Weights of a small mixture-of-experts language model, trained from scratch on English Wikipedia: 80 SwiGLU neurons an expert, 2 picks a token.
Below are experts of layer 9 (counted from 0) of a mixture-of-experts language model. Rows are named router (the router's row for the expert), gate (a neuron's input weights, with its number), up (a neuron's input weights, with its number) and show model dimensions 0-223. Each number is 128 + 32 x the weight over its row's rms, rounded and kept within 0 to 255. Numbers have three digits each.
Before each expert's rows: a language model's description of what the expert responds to; "comes after" lists some tokens at least twice as common just before its tokens as in all text. This comes from a sample of Wikipedia text that the model never trained on. Tokens count by the router's weight.

# expert 17
What it handles: Word stems, especially com/Com, go, play, competi, driv, game, often before suffixes like -es or -ing, in sports and competition text.
comes after: "| ", "the ", "- ", "a ", "; ", "The "
router:088139099144153129159089135178141126173151123126153118102135191149151127077096184138056123106140178073142078112075087103087140119093126122112148127114193101081117136101112106168208086112145143146127118140080097165089140131205105150140084179080128142144068068080098203087091119123141096151110142180094165087104130081122165155132159166170112135079161144140133076107125140107153162181124060093126172130165136158133138145130146115089088122083185153121142112091100067131093129122182114142076135084168161130101111094167147126110125171144114096061127104138102078122110118159128105139107156204137132141051159179131062144095157158136125136078122093155167099093139109139097127131146
gate0:177180172169174110134097147094133095112112108092091127109201116126117090134144132085118098098129217101115056128097184144090146054148137119051158113152125152115160133102114120190158179113183148168125120085119101136125129138167138082094141151070136133058083141113100146133179143116143064169127149121104164138113119085157154093131116144212131234095159142153112134124149144109161094130174116163066082073117129129152106104104144133187118072108144155085148149060130167144083161134123186131106121113132135130106121144089161099055127167136079129099146107179123150193132080091119128137095150188117125192138179137160118128139148103124136148143134109113120094136116164179154146117138
up0:138082134122069123066118128170112154090125132140130151160092079095066144167147108137181107135115101021062129105150124118120129147117064176142166103146088123132106103148153127062085074126105107150110132068145184147157116138085107203138148126154145111142159116156112120156117105143109133141093138114129176122123099198104121131100174129079126076103130102069123157091053132147137147122163135090136171106077103125110127113148127088103167167120115144111077119084105094084202090139083083167181147189098144148140152088145134112115183102092168143155116127155149108108093165131178160142104099053124137071072095121067179120111189145200133143173135106138119150101120141116139120068123

# expert 61
What it handles: Raw UTF-8 byte pieces of Cyrillic, Chinese, Thai, Arabic or Greek text, plus odd characters like j in .jp web addresses.
comes after: ".", " ", "(", "/", ",", "-"
router:091091107134115148115148111055184173099165086066154158150154120175181097122184118113110095146125146201150158137116153153130102169084202109102158124109125089124063077120129170091111129116110098115089091185146115094128129121104143150128122161193175201117148144116113070166110131076143165149090115145114161134072152111112079178110127170074114187131169119079135127187154158145161119125151101185141081110073137067106114184145164118091107120117174090143134132154120114103161082198111093159104122096149104102156166083134157126155141080146186145116113118129151158080172187182127070105094077131135104122144163181086119096123167132142097132121124142168104080139122142105184140111115
gate1:166143143154141179112155123053115130143120181153074115085114093107117056160132128186122163122109112135183086130122169086162076149145068161121113159083133144079129129102109156172100086148135033139175125112162186101104161102076148155078163124157087188133094116174135100101158139093142160170167079172171166094116163089145146168151128202139129201107131168118149149180116135119144137103222116115133136103114180123149102132160117154164160080065181107103152145089158086138125156116102146105135118116124126143111162124167117148121124156138141135098104092078173137172127166133121118157127153172103188063125145128149152155089130083104114103064069121125102168100141159156120144180164
up1:100135079152159080138136171172122121213164141097094141183182119170113134105082132127120101143125157126114164196152138134091146109088141129143145099200117174094138205158154122172110120172167188112106119116114145124128105117195124080121164175152122081140174127117147108109089136090113127083075140124063141152130123140157171081126161109171069102126092104133174129120136194118089138179141172173097159082083070137061139136109092170107089144176110166155099105153102173100098093129158121087055085184151134136138097140073124130091063081154110130187136106118119127111127103130071206126103144120107074137084142101101140128171116166101144100174102133109118093154171103130113131149154

# expert 49
What it handles: Stems of place and personal names before an ending, such as Russi-, Asi-, Mexic-, Californi-, and pieces like ay in Kayla.
comes after: "K", "M", "k", "J", "Ch", "Y"
router:123153089124037162134150095128144100149077119134141128130162108121096148127136174138092084138094073158168125184124086094066122116150120084091155108170127105082136151076155123164142142099164130101104105156090107161149143107138164170133143131151141102140113175192077195209113098105153149088089114143092133117098177099167111126152112123198107139161187083188133087126153112184140121063130118114136137117198126089129143068085062158140064116103124140090161088115112092152117094168161117146120099182110050148106108149127194115186107087148145157101079120182051147098113100165150133114180130100169124196143095143145136120133126097107141113137182130118145091134137102107154107101168
gate1:162199112113122114124088148152194150179168086109098072082130086105105171093121099148150114136118181099154099158146127146107136132126083042071122115148118137129136132063044131125138152163104123117167112184099084157115143085117148120157139086141124093161151134136145128161177132114107164145085195105168186137119135125159076145113094094177135156054132091184126212109170131133113093037113093081162192099192115093129158092109155159116133128122113111131131114114127128112165127143151170092066111140088161205112160169130106089118147104124136178092096139108088106113093165162124077084138145113102143131153187092108104163133153104117129099152132144145184150130105075111115132126198
up1:183176057126096133124110112162182056114109115072175147089124179042124162147136145154132130155116168103147126142077103109115133037136099144097123090127184121099089144165138199132181122126113136152106128149100114076162132112096051128155159086139138099121158184104212121135123132102093138120124113140104129133133152159133120120116071141164099107147101108185148108158216105145096128128114153113175099142147122070143166137107083109143186087114110098095167107137166077171141088164108147096106104151129088126152151099117147027092134125133099166143140137135040120119118083134147117114138117104109128164102113103131178172126195072156134113151125195187117134096101123146109138075163

# expert 22
What it handles: First pieces of capitalized names and common words starting a split word, such as Par, Al, Nor-folk, par-ameter, vill-age.
comes after: "the ", "of ", ", ", "- ", ": ", "a "
router:116124094097098127152122165131135128143091214112123145117103193135133102067068116061172119087194135124165169178132102131111125167129154112137101092101144132125103104135132193133135122112100103112150153145174135115145121193081142158098091161100170173113086080132134111089073140115122143148109127144080150158200152198108134169104140127123193138107143104133141139129185093123113079107077166174107071122172134152101070141116200097090159103162183147115100140074187089091132120136125166127112103156147154158126103108087095140145113110137131111113163162163087052178118058145177081113168177090154129092158144175097180116084147174182147128120158089131087167158101103095130100092132
gate1:182126169088107156143165160154111171176124112118127174139112137133126161114131161157153156070149127054140170101096162120138135152183178118130150201150189211184159135121103138113109104178129078129146158117159139152182152148139111138097094121091113160098096175204155086116087135111158165122150126138095166098108178183148111175101090130118147078125107102123162131138118144126119095128093127149114184118182120105122097173134133135080127096174154124187121117173115129104143170096060132049113128113145128157152089104118082158092194147072074125123164162187085130091087112095147119175127116127112153083175153206092120138095166120129121116106132177188152103162133099075105104162070
up1:108115162188137070159143116120056166181094101074056181162177144126139144068146132145081091109084097118107102114099182148127093107163166130132122107119171108171187118118154184091091144083125112105158135104161119100134126150130127102120165146137097156102106133133109123127105069132158118077094156144101093109089135157122163130161143093192116175184127082159218151173115094139117129112120094140082129111099145099142151124154145080093138105123139113088137132080123189099051125119127156140125157129132114201071058187091179152098104197106082096094123144174130096150171141164123134117143111108146139107111150139091133132114161142111214115168098077091072151153180109163141072112136